config.yaml
num_hidden_layers: 9
hidden_size: 256
n_experts: 128
experts_per_token: 4
d_expert: 64
d_shared_expert: 0
hidden_act: "swiglu"
moe_layers: [0, 1, 2, 3, 4, 5, 6, 7, 8]
router_score: "softmax"
normalize_top_k: false
routed_scale: 15.1
balance_loss: 0.00506
balance_bias: false
router_logit_norm: 2.0
init_std_router: 0.00841
lr_router: 0.000938
vocab_size: 32000
norm: "rmsnorm"
norm_eps: 1e-05
tie_word_embeddings: false
optimizer: "muon"
learning_rate: 0.00216
beta1: 0.93
batch_tokens: 65536
max_seq_len: 512
train_tokens: 491400000
max_steps: 7499
dataset: "wikipedia_en"
Below are experts of layer 6 (counted from 0) of a mixture-of-experts language model. Rows are named router (the router's row for the expert), down (a neuron's output weights, with its number) and show model dimensions 0-255. Each number is 500 + 25 x the weight over its row's rms, rounded and kept within 0 to 999. Numbers have three digits each.
After each expert's rows: "comes before" lists some tokens at least twice as common just after its tokens as in all text. This comes from a sample of Wikipedia text that the model never trained on. Tokens count by the router's weight.

# expert 99
router:494512417515524504478536500492457492479501448521519489483513481535550474503496502464514540496496463483501495472461506509506518490488513469504495443550528489497515505507533488514487499477489486476530511437492483513490529483492515472515489479480533522519497490474503555497509565482442541490458514495460437533482483520507479474490473486463477511525491509480471492524496492519524492515460451509529472468488517533538488500526491498469505472470521496521525463533479504535521476506508506494497499525533504489521491519509468525534496488516501492455465491517531474463471478548493484517495485510440498520494502503502510512524471499501499508460501536509506535486495489493463526442444528506530510474498494496477477522463460496519514476470516503541512479486547449545475498494462479
down0:534494514461499535490509552513438477505513545474527489505517533473494509484494477550543516509508564494498471488538497532520540471483497541477510524465519515530487495498447518522533503487518567512475499480482515528520466459555468519481550511524480524519488488533492500469522499490507527483513514454501490494510516542493501546499513521530514487505484481511484516501525494507516485507540528524531481505426559499418488466500507500523502529528545492484485515530483516483484540518447515449505496521520477514510481500521495424470496528545479484490489520509475503501489507471459500473528499541510519516504480488506528528493547515517487472488478513500506506523486467522493483488497485494469498517465479520492469483502518539498533510505467474513530512496509505526472497478533492
down1:491542482472533537497526507482502504498518511503514471528482466495481428440527515475471495462510535513477539493490489484463479500528516525543452470465511510518494521518472463516505482528506486496492555500495516483509519477517509519539519507546476522488544490508476538465488460510485482479540508482518481514482503473448515454501538552491483484488481535477487535477526494501507550473543520467509540475487526493512484486484465504510527480476448467458508484482507467558490502499483488520536485498502488524459520474500474463533528538484477509492517511518487474500509506498492476494522522507500544484504505503502511488522468445493495474477475526474491469457531491471427475525486515550508506499496508492510540544479490477477491517484493478484474481496517529520525449545534498
down2:470476465488508453472513485494532514538491448527512508541522469530492508518469511548525485493518498500469507465498513493472506518510469488495520516511508495519499553533497515483494507471455520492501489497488538474532535524469521516498478484478498483505487555527485483543522489518501506525502548513505535503577492498516520473492518502533476477513500524487501534488517490487525498463457462530506508480504509491494510463497497463479497488470532476462473507499494533542501489544515490528469547494493498508487558508477470479469548481513467533486491476461470507444457466514500517496531498536514492475510471555471546513486521500494451526489499452515495493447500512492512511510494504514467469502511503521509420494541488489494510484536517495538574491497549508517515514501534525
down3:526471518521519530503489512523505494498510554504499523564481509482507528524505466479546469453498523497514541494484478501431519494494476452497480486449473489517519496512497507538497490497503506482451486490477514486479486501521492526470506497488516476479468506515523494515487534496537506494501483481530535467526503446500518465511483505477498516450514496516537543528525488513475476514529527521422500492508505486497505488482529495499485491490496473465508505528499494482459514489473472484488559497486471512485479494488464509522471490503492467463481474540498531477487483475534528484474517501512526518484529519454495517564542486481558481526482521473440503499517500488470415534500466542498498457449513507520538487532471528470451515483466518520520490511489522523514508513522526
down4:485489565479487524517446536500512507510516497443490498477481469492515518527453480472538507501469521521492520481500507511508520487505460494509542525466509496497469509546435491518538523506476469523518462498511472531555504505492463517525528501537508492494506500542501485467524483511538451445514539480525462523510509503499525512492452473513519510474530479486477541515471502461502522494502503478504508461513473471464475520513497503509456500496469508503504525468508481486496454491494505491493486521503479483496469533536502542550488516478503513479519510485534505493522512490514481503495478470499489534487509515491541495503491489508518500536469493465482518522476494485405468508520473445533549462517455502549481478511526477510519530498518501565491513491467512508452489522523454
comes before: "==", "The", "\n", "In", "===", " The"

# expert 41
router:496531497506485510516525519502504492473538473483528465481533524467461503500456446506497466518495548458510498535540471523437514507531546435521462513508557529544502495476486524528527507504508518513530488543551453484530474471474496503524481506514506483523514541489479492539516432488478524502487475505500527510507491469528524519501509512529487534480521455519486515488524471499523473531497522493534478528476528498502576466468486489536482485516531472499548526475498505477488511500465509534481511466528541535492501534488521523508515464493520486503489517498502498542502496487469530489539480517481475541504486499534522507493474492472543502476511477500527480466510482527530483477521491504485515501507516496478493508500537513479537536569530524519504534486519488481510514525462501
down0:482482517526527563478468479493502498466518476512497521511489480485515519474481533547483497530531537519516517462529521515462515467526496462529511508470535497522514493540508471492482526510497459497519540497532495488498534544528467505533515490523522501470511522559476462491527518478426482473514469481503494492524463519476531498484522471519463476534512493494497547520480461517464545471531497531489501519545505499495494469499535541477529465517487491491515494485520502514463506555489479490487496482477520525482491530491492447526511478482502530495497491507515460454516465520536502540489513476536494503491456497491492443504464505484507499479494519516507496512486485518442470503475499458543512526451525520515492472477542508488455515472511467519511512566491538529504466500502479
down1:470500489521511503538491499550519487518481489520520474502486470448474491490524502489487486509437489465502465465533466502513471471485527540527523497479497493534497502474521533506466496516465513452534467523517478565488475480505527471497532498509532518524531510588528492514546508502514493504499500488510517491524504518472494500528503482537481521530523504517499520465517475484495439515505495479505510495488492504529512519456532496519500543507563552500467497497486500551519448467457500487525492493525497439509456512455468494506559490503472468481490529533509489504545492527521517496476464516543498490533493515493498481518448461485528503483495495499488489504479546495468507485464531491501475474499505503523503539522475487495511486498488498508497506486560458530494544448491496
down2:537443517500458465498510515479516465506467552445481510523490474503525526494475467492496500496503476481518544453486488498493515511516474520509519532478473509523493495523506492495544531493574473442531500504479532509444503486490508506535489513473514501511479484543523532490486508447526483517510514508498505482521526480528547462523469534496451523505511501489490509511457479491486563467492491483521507466473545464474495507511479467495523493485542517532480507505493467498487450531497491501461474514526541519473460493539513535476504483483503516506495479467538516478483534497524511560488447524491502497527488529489507453519479517487482512485489508502517459510490511523490463517526509488484510508561476487534508511509530467500514477506488539501537438466473492471538488512540508
down3:533490541539497489508462507516541496518492474490505524539545498505489506493473480494500498510507568493489465520516495469491495522500499511481494502476517516514508515513539485494479508489536508526522511478495451493526498467494447526509466424411565511468479541506487503484464486552468518495489491496468524484489444509461501522544472531496475476489478512541469485491530539465505474514494509451497515518445505473469505508479535487488496495510500501484451521437477532474485507521521525499492479510498455511535424489546481461484525503530521480497521491507517448469489521501470473488474499516464458515471513465513507504498485488493516490507498488489478521465505482504526516498489490495457518497500543520470523484522485494472500513513458504510468548475502480476469513494489484
down4:485541505534483539507465474509531499481496480500518518506504519534528492501496517543475490506440510523517484487529482519468550511482533494497511480523520491539456481475510482495517528502484497542543485499500473477527463468512502472499493499443561494486509477573516499506516492480558459458491507493494480496471540505483465497506537513509473527486549502471472502503454482477465493486505505470524528522484497521531506464499504545485449494527483494522474520502485522510528498507485526527505487488499482488512483515517464530489506490509491511486535505514465526453488459488517510484484459506507475473513502511461502494464456497535467565515571488519517561455484496527506495478481496516536544489453520513471499514515462502526510487546527510533533525456520466531480499501500524
comes before: " as", " he", " to", " of", " was", " is"

# expert 119
router:495477523530461499499492536570496505511533461526510473467530498500491527498441492511460467499523493498549497539474478512489474489549540517554482521502493559508502506465523508492504509519556518523523502521511480503502484509462482523481479482520469479504503502496475508489506482497483515458450470503522512522452543454496509486499517504499518487511454461496481507533519517486511486519497529481525474504489518499463533510479448494499508490510500519481513521520495440469483517513483495480488498448508468467525535517525552468471492492491553505531489496501509442510538500487498542505522497478463469487527478465524492509491497464487494497527531487476523512474559476548537479483533482472490505487545470514513501533514543521466515465534519547502489458513506471520495538463517494
down0:506541511522465513485467533524534456499515508529507512512539518519513523504475487529503489480489479501541473547517531541494518539488511499542480492467477484492514486488513462524491468495515536536525514519493530512528464519520509522461485523484492500436502539464496547502510502516451557503537501485492582476485468527524521532528545489434524490543511516506475493518503522507525506493496493496524488493495537491492507508549479509491506528458526471475519488508486476522498526510517519530498489505490482489531533518508494506503472536536468467481517525532537469449501526502507473532519493525470489544449487446503496500465515502482480511463518579542530531479480461530493497487480491498535530497480505491511510497533490526515486479525484508506489527463498542501491511501550510
down1:472492542518529488505462525429544483490514471478517513520517508520502483459533470520511508547552504484510521470516509526488524496547498528477499498461524489489484502486479513527503463525493512498489489545521466485522507500506515474535509514486473454453541522502515481533468488467483501456496534511545519496485508496490485457504493493497475510502511481503498518520520443504486475497479496474512518471491472505506482487536506512494478493528531509501500506493543524498508486505513448527504507447499460495510456448565495498526553474534539517521516494484467462508457509525546494460470518514488521520505516505500497509530481480460497469518487525489488545474512460514514525512476470483548464475479493477510521477533488485506514527476529463464421533540474470525481490542515530
down2:474464485502528464486488484547512517492507469486510527488497528424460492538478495481485535495487560480474458529497491531510507514511508511422500429489466521525504499524484491518519525467500524461500431527464506498507473503480480484532520495512539467509486451512527494514515528469471500476522479488497479471548496483511517453516458475532484500504503527473501486531526485521480470507455498496541503500448491527455504467503497496489520482476493473475473444470498511473491536515488510510517480538485544519521468526495481493519541525517473487475467542498479510472495476520513478467530493522528542506516489539477502516472485492508487515505489521534491523526543523545507454542476491501520491490524470511500482477480455487489492472475544502476538512527496496476491521480493505
down3:498518525528466478515494471503500500486498496539509504506536471498534469524499477496509483456527521462543493513505449547544439551521535548463529496506514444492527496475506490490477453468500484512481536532495469522555463535476502508486511520531524507505524525458489498513504522496504522503480471480484486492530497455464480501438519483472490501526487505518533509506487517497476509486521541502489482515546502509501484509551547513532484451503491519490545487499518536477492492512490475515508510522442493514472467492483505463525502522510543479519519528500479491496474475508469483484519483487518535454514479428520517493504471517546475477477523487509528475524492431488519536532460508516520531481447505491542495505477491549500507484491489469510497516526516540511504509503511466
down4:517459513511511498500460497508473503504468517482459482460502481495506478496503527459475492514494488463509500458524540461482477477519502537507484530479519512471498466506507501491530487486548488471508510479487550490470515471520462512513534509447491459473501545598520484464471526493611529473525543525505512527479504518525489498500503450488500536481481470510505507493529539473500480510511497477472456477482513481507494503507479524494492513516479524508521498512486471525454484450459493526515496491518473491504525482469449456519519501511462527496463467452502494502499478525516517530537478471489489509518558491469492471475547508474496465478475530517497518494496495510465461483493488501482526505471525503489479489541499518489491521466498477487489474509491483492532478457523530
comes before: " to", " been", " that", " not", " be", " a"

# expert 114
router:447445507495518497532485491510510486494524530521463485542454483512537486516529477524518489514513498520480542540519502499482546501486457477456523488498472513463534480548546496506493483495476485526470486493521475521535536471502505467502472497468536490490520466519527518484528515490527508492504533489469493494523497552469514518524479484445481474501508498501506480527490486514555513477520506442483501552493505506506508489529516523473468512507462462511467473464466502495552460489512490502498490537476517519542483535471494507526487523476525501501501499508519527487454524474473502458483491505518543501543461517502489545517478523511510489528487492539467563538493516487481464484437466497497534473496520501466511519501470492499488479505503485494543453455505526551470500462519494
down0:510501490519542457473470488479496509492507526524563507489528512518523473453500494476504510501478523484537499507477548496503506469480526517497478511498516478506516521514468525486499512459487497494518498571506491517510495490522487531488540522525457493496484479516498526511521512487507519498520497467498503486488472512456452489483508505453536527479537505449484530534527489504551489508502477495510482499529481478498499524465540511490480505534524513494524491467469492520532496487551464522545524550550501527515542503490523513462466482502507522523512497513446465503495502527478480531533468496513535500447523444475458461484479450484526510494476502508542477529513500479470509491467513457515450513451530511514481469485467519468447478448511498448540499524492501515546511502484519
down1:461506483483519482495585449485542538506529480449500487496517484478484473512516479474477493503509469469517485474492506497535491503490528505476451508496488487487545522560468502486503489500499534512450494551537506524495475532516538493503536521499530479444498529472473476449500490463535458510495480466506491506488451481512478493504564474487493526518474465520496482474482490551551499486532496490514502540507507514471504548489473537494488501531520443514472487497526513513524512510504550496520482479480525478482533516511514496498510506480492546478493526508481468485524539475481526451452456505505491506470469503503494461477489470526511531535514504481482480497491521523548551478519537512483490492521515487521535466503513470472510495489507471484495469534495493487526492541473522
down2:480484492514502485486572484532527490498499488501495498523490496482566508483511493519500466507570495487556527471522526515473503550496489541425496538454483490511503460498523480509519477492537513522510537534533507512483516470523478472482522504457492504514536533441492471460513477503513470518504466483499525479482520521478497534493519475520521499501535503523488476514493513518459500467508501488487500498475483515511524529496515476509453481499562498494518458467527476521488529529532500471484505509539487509475452496519527510505506464478513494462521502506478537483482516490487471506481506497487460480472520467493517473524446444496504487490527435480493511525504522467535464484439499471521485501505474557538485517517495454501513506536516480511506527462512480503533468494517515
down3:461500447486495556459499501501531511481481541521471536519465464544487484505484549496461539493484489449504527513469498533487497490509513484506503538478486479481489466517469503491499509468462513479503511511485515488521522473535494481533495475503456490486474502494500491565476494492497524457516530505477494476488484527515523507557526534463460499492499540465524501537528435487504465477512493497481542494537507529513528437521439511517533510495507482491536490462504462523467518510460538465477489484527509466461487499519503496458521461499480522490516535496466500509521520543463507490488541491502450537512482495507516458496470527494500520467502521534516512567485534481483543526480524502511510472499535492527530500505505477502498509513461495514501525495534531497482508523504476
down4:555521499507534512481509499459505526524500501438474522509498491454493482507528524464511517486493476487514504532496527495533475533494523520493495517467512482523485530484534444487508486492518471534461475492501446518512481482484515491508472527521503452478500504535437521505557501549464458524454532488563475520492491509493512551551522454515513520467511546474523541486529521520467493505532520510501529472492489508509515487489495511528489504525475483493506518480488487504524502526520489534541511507475478499466462472482518480506564508459485483502516520497509482541510497506474479516518467477502520471512532458504494479478498465549483500435509550464536486466516502507512516520496530480518486478443507514514485514542503505472503448482517483507518541503501513477540479528502479
comes before: "-", "=", " Racing", ";", "|", ")"

# expert 2
router:516476497442510513515520521534516485480504484521489474491549478480455494483463526494507489518508524493496474547494475513466513493509530449557461516493508520552507498443522497503539545543500532522502469530505482506529480516480520521503466508554469486470477508458479492554501470502445498485486488480487524504526492494547502477475469533501528511454509491513492541481509524497518477531491520503501462529498503541509527498453507475520516486491522490480530505499503470498508521500499476517482516449531479518511528488489526524481510488486493476542470513484487454535516483497492501472562481529494507520531513508531509475507484461487544539519527451498516481476505503545555512489516520506482458505522495504534506515501534499462527470542507505515454510482484501431459556491504488
down0:502470546480491524499505507507503516501508399478525492497488510523515463521483491474522475486511538492483495514514514489496472506493491555528563489509482552512490485510491548472497509536495516458524505504496528467479522476496524460506516499496479515494514519581520518553517539527454496529506484493500480487500490518524505494497466502494465493528452474482518532480530458501450534504505487521526502483499470500440495523517493520476538482511552546521481491518513509528537514506529463515497506488480532480504493494471483467466469468502490470512504495502504526483452546492504506463514480493478522517471491529504492500504552523517491514534489519459507599495485468525471508473515522505489444550477525529497501468493497492505485480523472482487524488493476472533515491506467508
down1:494537489516522466547491520484443522510476478482530444502458497485445475533514504490475454513518486527519493475523511568525517459489564486507541500461521504508500504505495492495532517502524484508488497537502517477461510498520504501522502486505494471528503498511453486495484518516484470501494494477485477474517465490523478502483497481515491492523501466495456493500491485536510481416516506493484482510516480457481468490493535488447516444477487488488489478527486505488471539474522509516495535513470524528466482494525494464536518524519490479478494497530441426474515470499526499519541501483513524491488513500477508476505486532520505519503475473491482513511507511465525494498531504498507445463471513440502502476443496473461490537492471448462509529528519564528490498488473501
down2:503468498514483505489542496484482523498506486517486517538484496490519503526523473494534529495483471515505483477461508480541504540489511486497516473517483505521518516544509496500499544540498566481444522485502477477502488513534453500520478569507480487484474517437509496510523493535490497531541525541493484527485502470474504528490499504499528494492467472516540531512496495511474562439520503526473515511528470499485512512485491489486517519470494476499482497490484480509485484526501475501533543473525562522513538531498517496496531516481519510531451502474505484552511468487490535534464513501500502526501547459453477509521480501494525466494540520458467457521489510497523478518557486453518551507535514542502501566525468507514472526450496499537509490533469484526521504496525487
down3:523518488525486488471474505468521520443510526501478510472490505476519481479518485493506550506487470476509516520489543481474539469521485488444487498460537494461518499493514479509522485495434476481500532548483513524496522520521458504497517505511506514491456480461463506512482488486491524524488502454537499458457528509479507514475557478489521494531512548489510518468516521503554497495523553512527495508499517501542498527520504490486483526494498469504540455519488504508509511493525499482463501492476478508533504497493510522552474537566503463521572491508522543524494481473487435484525511524519495495480495533497501510491511521520498518521474449524507508501513483543495544553450528506448515468501507490525532470464500487480483482505502445491478478468527473468496482537485500
down4:493515490519509471522515467490493561474538496480483479539477474475476495475471490463510448456484505512496441497490515488512496515489522468521490466505479488512550472504540496489470506464528527520491506526463517504514480513505494517493454539544549539468507463492504537481528469508522501510524493501461499507490486523491512501493497471504527516524544516523504503522455477517514497493460469494509499507489469529515509525533493498503506518478514533494511484524524525451487462442506459503509510443487562516501501505524517482457488519503520477516460522501546513454531542498499494481482535509551495513515464480506508476500481505511483502496484459518536539522532472517527508554552489505470545501464468501469510522512471517573523514517517456491504444532497534535519493489501485
comes before: " the", " he", " it", " they", " she", " was"

# expert 24
router:511501460536476458503488505465483464511494505482509489451515530452464526487538524533496485535532490489519470502488483500512517522497520520490481510449507495522513499493471509520537501509549505539488535473501520501474525492501522500481499530556516478478501559485504479522461494524462451516487492473471517532545515474495524509517479531511477469500477489515486534531480490502499509500495489452506492555494463486470505505516457480484520476485496456484479562501507483476455514528454531449507486460480526520475536535493458511545480541540500524517486508480473460508523490531456533466534489492510491484461480503476536515495473461501506502474555510516458473489486482526509471561483495502519481482480498530529488503479490534480506516484528466484508545517470488511476467531483467
down1:494462437548510480491526470471469493499478500503502509486518535449492495542540507537470512509484543492516479525490544484536507520509501504496516458483456570480537495487492484509552494489504505497482526501481555497524553498468508462494506459540500503539516493444512514493493503530521530471513540520479487506525487520492496529546553489525489501535516470482491481486506476496510516529478463487530531521531474470483470494514491510460488482525513490498484512528455489500527520543480520516488451454507534545555501478508466507528448513539499474498480519521511526476487477488503493494488499501501529498497495549481504528545472541494506493471496489491450475514489493507455543511432506531481478493489489504482488495492478476525517532505467495508482541524485532499545477491522490
down2:503524504516516462482504487509481501481502530473503504479537505488506494525491467500512477494492534505479511510492503522542470494499465519482493479514490500493501472493527514486497475513463465462486510503562501511508462521494491538527509486542493502483487504595479530535524521502499503505515470495499482513543501508496510496441532470473526523565514459515507507468530489517470499539551493468527478523469525524527555474500498523524487505480495444449506534497496475516503507517504490484468491521483476471522522500513531530487539519500511484499503424495476501469544487545472486493458501505516538540498451514462457507494454554514477485484532504537483524489493495490509465465491506447498466486526495504510518503475481540470516500536496468505441515548521525515501454523502471
down3:505517463478500539488492514512506493506511450528458523497488516495484522512500504542500502482503452499505501497503507475474485477467469489507465483511488455505512500503483521486536456525510479465483510488514538541467484454537518518494489518485499497483477476449477519493467513547452486499518524504460523544492500474556507470478487495496526481477448491477463456462488491519476481545508486521480506522476464522488461514491533495545485492481456506511508482465520540486490446532478509493492489476519535498551488527486509507504486519432478541492490473442509514530521464525540491459520483489507484485517519454472475500466490476517501478508478544472559468489491504493506524463481452491508508511506469535457503474546563487532473492486497513532501492472522502508486519499549494
down4:483483502485468565519491525467511512504505526506469479454494542500478471532518544514489492503496557484489491475520476481512471492482548549474511500434485533472531529531518513506521459451535524499490509482484498452478468462482503522471506488508490463495516495491505489471472513573522517510495519484496491455525480505521487526507547506506505484471496506477481447505471473517516497487502479498450510534506503479486458506496505509466538516548518482500478535481488464507500528501453545473514447489453502502427485508465506525531463488569498519517503525521502534515519534485490474529463488496488520517514518513512486489523522529481524499482531506491476499565522496516489494522491479474454495510469500513480472478525509461497487488531511518510523545542518517493536509510487515
down5:496478478501481524479508461507512497522516505542491470451493520493485503514537485480486486469485505475519495447481494511484503497469504501456472432521505502523490508498497490466486467536507479470469469511498501542517474516491535473489487460531518554488521502504512471569521494502466533515482473547481435488473530497501456487464492475465497542494502513562442529517484500499481467469501522512516494472503492501500506446533513522508499483502512527472524527532446527519479473481502524509516535560519543471515562496506523504497494496527490487536510486485498473512463477559535497502550479482490496469443505532469490491471488478503496493532469488506473495513460485491511520512559514504525510548504522516472470502522466503517502507504499491528491533482501473458489500535469483
comes before: " the", " a", " New", " South", " his", " which"

# expert 76
router:513496532476514550519415453500479525491495502539474529542503497475489502468509481543528532529500508533516523508476508466482518473504487509527543508493525513485512479485523507478533465509510463460464511499463494461497491531462505513518547517514481484463507450569497532495542542506527475475512503548541480516488488507531543511517479482460496527506515505467493590528501510446503520465488486481500545502510460504523505500499507504511470481508437539496501490507466526519499497534497476526477486512473504491515502504471500529498482499511543546480543470509501536497496523505495475512514513499506493446525494524494514515491539537494482522558495472454503490511497503468449527533492493503455478492495522526506486488492502474500511480493470512505519524495497544491493549479504500
down0:503525482518487505516469504472457488497507487488546462533494477549505521458476516531471535525545490489508539477498539496493473513477556465487503504520440526486503531499507512478458506518464516505487491495526515534532493522515510459501494506475501502525466497480503516517518459458454500512476523509526508490521488486479499550510527461539477461502507520499524493497495507551520493536529512496500511509481514483506509523524522474480526480486516477493498448490504531516555477516460495493488475513496529498491510511497496494505545499547439495466539528492526479489467468481491502551496491499434570443483489528493497486474537557473501489474497507531493523518499469513474491501514474547514485508515550487493489504485519536504513526487520472489479490503534532488486526419473457
down1:487515511493507521476519552514501495515508487468512525527471439534461480467543520542516575580530478473529484500485510504493483446488498487493482530485469482434456493501537509493489516529491505468483523483518492476487457517473539450504431514528501494516498512430502499503486444469537510501490540511485505515483478489459498513454490495485515504515482496545592534509464509493498506505492491509501529495499470507490471499510512501525473531505499484493497502493528553543479516522512512527494473506517538502504454506471480503495469494473538502478522513498532544486478509493478475515516489537486515502532514528497483479489495500539483502506448519513500529490539507479552496520499489523499510504512520530487494499520523485503523443483487469481528518502484494522522465512498535
down2:493481489548509469542506484446464498497489515477484444537532478484468520501484526488537525511482508503460462499489527518528495481484485513524497493486517485480521506520526499492524530527498496531522541521503509488517466546474508523493474499505502511522536488488509527484546490500505489533468460469473518495534535486489477489452586498481504524492476484529490499507507501507528501502522541496555504507515498488540424474538515496496475538450521512507479552494472508505553521461497495513509484524510482463531518506516464513487495491500467470515470508515501496471491478518468462528505492488513476478468540474518490517497463468495465553483507501455538495461530498528524524489506484504491493472560446519505468483524525474487532458490530491523491495521537530472518450527486518
down3:487496507465507517549471502523523485536485502474481499551521514537487509507452505477483482503452477485514508535490481490466484462480506472522493505458524518498460512505500490500505505526476476469472506524487479478509511472471547518476513513516489503486542530502445527471517501486518513465472518512514552461490500483490500487438532485509498492495496487496492522516483543561551523446493500506480490452511496482512518441554503488538478455525527527539514469493471496506527540463482516492478504513481473483502463475478496447510486535524537556529532504480488505520484500497554516502475483520559481474513501526488535524533534495495535492521506464483467494452519474485486506537516523481488537525486492472477519535463520529515479515522471540486485489507504529468456520485498484
down4:467475518499528474514560524496509494473507493512527507512491506488522461503452506514514534504482501508497497517505508536488506532495495496500504532494475503534530525481498476509531507550487505475519482502509465517480490438496490545454570515487537510473502520534526481507486521533483476499485538524438511585479512532477519485517512558496513471516466514477532479504518571544493467517545492471464517531449533469512521502502492461534485526510462572536496525507501519495478501492517496483515517509500458476517529516496482468455527507525476527516454523489514487485529507542523498512528494504523531527485485530470502507522475497491513531476502451498502483499504497511469489536474502514508499534530454554496538543482514472505491490456491497508498523508498530484489519466510492
comes before: "-", "\n", "|", "=", "|---|---|", "|---|---|---|"

# expert 106
router:485469519532536506493498491505472472528478486467472495507483506509451494512473506509471489484503539460475480439520540514488447492501492513506476471476535502494525525505487468485544537497510511491491478525491541487484481453527404491535508478525484473475530498528477445472492476499511552517505502500524520488491476493523485494518534505477525459507511493509563521451474492511518492458508520532521487457502497487493478541470521487543521534489476519510508420540508522517509505499526493488517546519521453507500503495513516462502488515493508490504512524484541486545527521462547496531512508509505500509486472489525507507476531502512460491480513507519517535517492482473515521474550460514448465484501481494529525524523513462444492526483531506492476489535487507484516539469487528
down0:521492491526480498497489501523511499511511501491572511556512553468486493507502488550504512479536514484491494467530516497508452531528510547500477519491531494496493493457485484493495483487531521531521459529478516531487547489505495488467473486511526506533512517509495486492473439506527544513478475508484553445480472497509511467507533487517522479473521527517531522488530474484462466523484523488484543523463515532489504499480514486446505514514530506475474495501489498489532490503508469510526482506505489506511505532508530504483483489504538514514543513461467466507497485490479487512490509494465481480466493516484503501494440506517426473524468479500491485539507531499520490510524458506439539484494449447485504542566497494405474495485483527489494537482466520491513490503518474
down1:534487495485476494529498510491498461505507497503501511517496527505508506501559549547475520482497529467452517482506488471506457549516497530463499507463479517527465504453437539479502527483486479533506506502511527510454521513456470485534530486487515506463503467479479464495516468491504439499572455500522526477499541546512483549461514523493456477492527493496520496517474488519511499506506439461544525517529515505479483452475493479531508490537517473488493438478505527518510514521501533468511541472499544478518472507466488502516505509450469498498506496530505479464493525497483534529502492482471478522494500533478555474525469500541511520448476477504505505510517494509480536514488490498520491518480518527501513464528509519476498533464498498523503510512466507521513471481539519
down2:489504519518529522491498503484492497518499488492487486506495501449498466528519534488489515473496503485511498501489511548495543474454459518498501481508515455492481466548470503486480492505515463469515503474490514503495509529483455525475492522522521491508521505451471506520475469537548471520531465496446514455497523496455500508529480483565498515506448481505503477494511489514531491488527472452489521472506462521517502432541515482513456468507513498472489523467491555548496510493470515511500517517493523498441478522526472514513526469517492482498537504491523502498524530513518518522447515499475484534536523519472517455539468468502522495452525515519547472492502521492467535517530498520544495514497492518439477501443493468461475464501463492468514474518516485501529479512455514
down3:476517488551491522472516454444484489530512509489530483510472496453466518502450486517475499452523528484502528509514519468539526501532521484506552495512540479556488502531457469484483514482511525483484480458525466487543522499475509487459515496512513495485502495421493469521469486494483457521515523493498503470520502470521494526499506440513523532514506534515513458506511481491511499473472525487544542494490514478522525496520485506501520499509526502518432509514474505522509451493487502486532527466486472517482537511518499536529519501507515494504508506481496489520465519483516505558477520505490471475489467544511517496487465419525491497518483511496434483507498474474496482449513487497488514486511475532532441516533490497471501469476550494512481515490526535508506541519489471
down4:445544495529516483477521509504506469470494515495540489502468496451478490512480468512531536523505494511483488505532486475524509498534495531517526534489543465436485483500486494496514480447446522513526502520485536480497518474499496445540535496463547492478503504514478505534506473515483523515458479474489529518452495508513481501487513524475508519500485458526453483477480503497469484539480501463525506506490499546497499504504474521454493526473525525507508529558491487501532484471458558502496509436459520518520522489484519504553558525504513509490494480481497469506497520502477452476511496500503448471474510545506499466483489519516508473482492487481500511554503487487500464473463452495465499473538479492495523509549476470475519472442534483498492517496500514516550523503502487
comes before: " of", " in", ",", ".", " for", "=="

# expert 16
router:518497438520515471489507537479539487496483507525488467533537483477473475542498527517508480549518514492491462498530499505515488497519490522535490496521513466550469478506497496525543525542516505523489472511528464509511543535470530477523503506539515526482508521488546496542478486490480450510480494498451492492517491500497485496465508521508514478506481512498488485487530501487489488548472464475519493475545494544501485492493539473502535491490526456521502497462516471507511483527529454472481488475481490484508531520475465528479503466540513525507469511529493461477526471495533497496550521509505499535487507511455549455472460515518470478545552474528504491469537524550525497505527495516482506542508515475492492533543529469500483507508529525528455532494443475454531487523500463
down0:499450512468519535508503513537513519478503542496476466465489503498494486516480470482476469500517524455538498507499535488536528479557534527518499533468457501467506484513519561540486452482497469536482487532490503463514506484474445475495513539500494475536486473504478512527506489502496492468536531516520513511533485488498501517548512513508461527459488525509541548563519461499472501524522474543518502513525494452514514505498456504493503492488506524482459521487500480453525547516467462507490474487480483535530501477490493449490480517494509516504559526511545529502527510480466507462477499483498493524502499514533474499496540559501481517462434498476466494518518493472490500496472511522494508516490470510475510499508497488511508521560497468517509472504511489517491511439496452
down1:498489556524506533550479521545489522507521521468531480494493475496495508494539497527515499527522470477509514528531497514525458507508488515499493501490540458469476523515521498521479498539514519490524504532499483492520494526492509549507507516480532490544553551488516516517519517496505530528511512490479485446535489501476553495543529506492500504554500501496489508501535497518478460473519445462459455485506510496468498487494480527475551481531511496500485492424472484513446501496456527471500496484450462501444477510490490522476485487517535486486478458515517534474519507532544504480512471495462503503511487484514500464496457550511477510502492462486493446521499497526481482489478501454450489515482518506501486555553539525475445525514510529495464516501497492507499501507509518
down2:425531537540486519493510491500485518502490477554488460507483545492518509518550552505508514512477487468503463490534502499451425502529468494501506476518507510518510507512494472516526467452470516517496506500514493476481471544505451479487477468452488508484493499502463514475500512490534522510480495501490510482474533523467493507495453538518481519475513529433491492499494512508504468511501572496509477476498485481514520491491527523442495476516523496556480523501505506464492491516501501495465488497486492510489474489514540492503513493515488541503573514529496499481511479457461493556473519511515485473480495523538534499525528514468487522528510505490469508543441485486476529498483501488490473506507471465526494501504504506462490481453467537510469483474501434479530483518542477
down3:512515520484470518502500528464464478520447503523515497556509541482493527473488527533475493564492531520487534501504470504531500491509497535498469511514519480480469504469464507472533493523472499505461525484554500505474552484466487506488513461528511474497492498468451461512492502470558474508475512499510502463517445478474510482466502475503524522452460491504505479459520520461471509519535489481495525483505549453490492523494522509520460477491464505500474544463504474497521469476478485522549471546502522513536483525476533472462547481468509515498501483491510501495508476472440493474528505486524485511500503465497505493458535510528489470493487477553467469536528536524510463476483488428518476507499542486504498471532496489467489493500490514493510526499513500492487524496469472
down4:458503477480506499514537514459538570499510502514495470504507500508493488513495493502467453530520487540541529498503526465537472544472498483478469483519481515511557493485498514514508488458486500491471479485494508471509560512497520445507518459492481440464482485497542541491509441444530522429511519486553563522477504487463488466461492467531500476467470525496479509499482527502480506510532516523515502500471474502480522513509507488475470516463488518504481504550464515470539492508513473518497522492478496481500516467509519504504461496511470480472536486475523484454480529486465524437511550502491503496490537509520521504558517498500503509517504537472484501465492517473485484475499466492456498527484477486498515489541524478503531521484478505463525523505502519493495524474528503
comes before: " and", " which", " but", " including", " who", " a"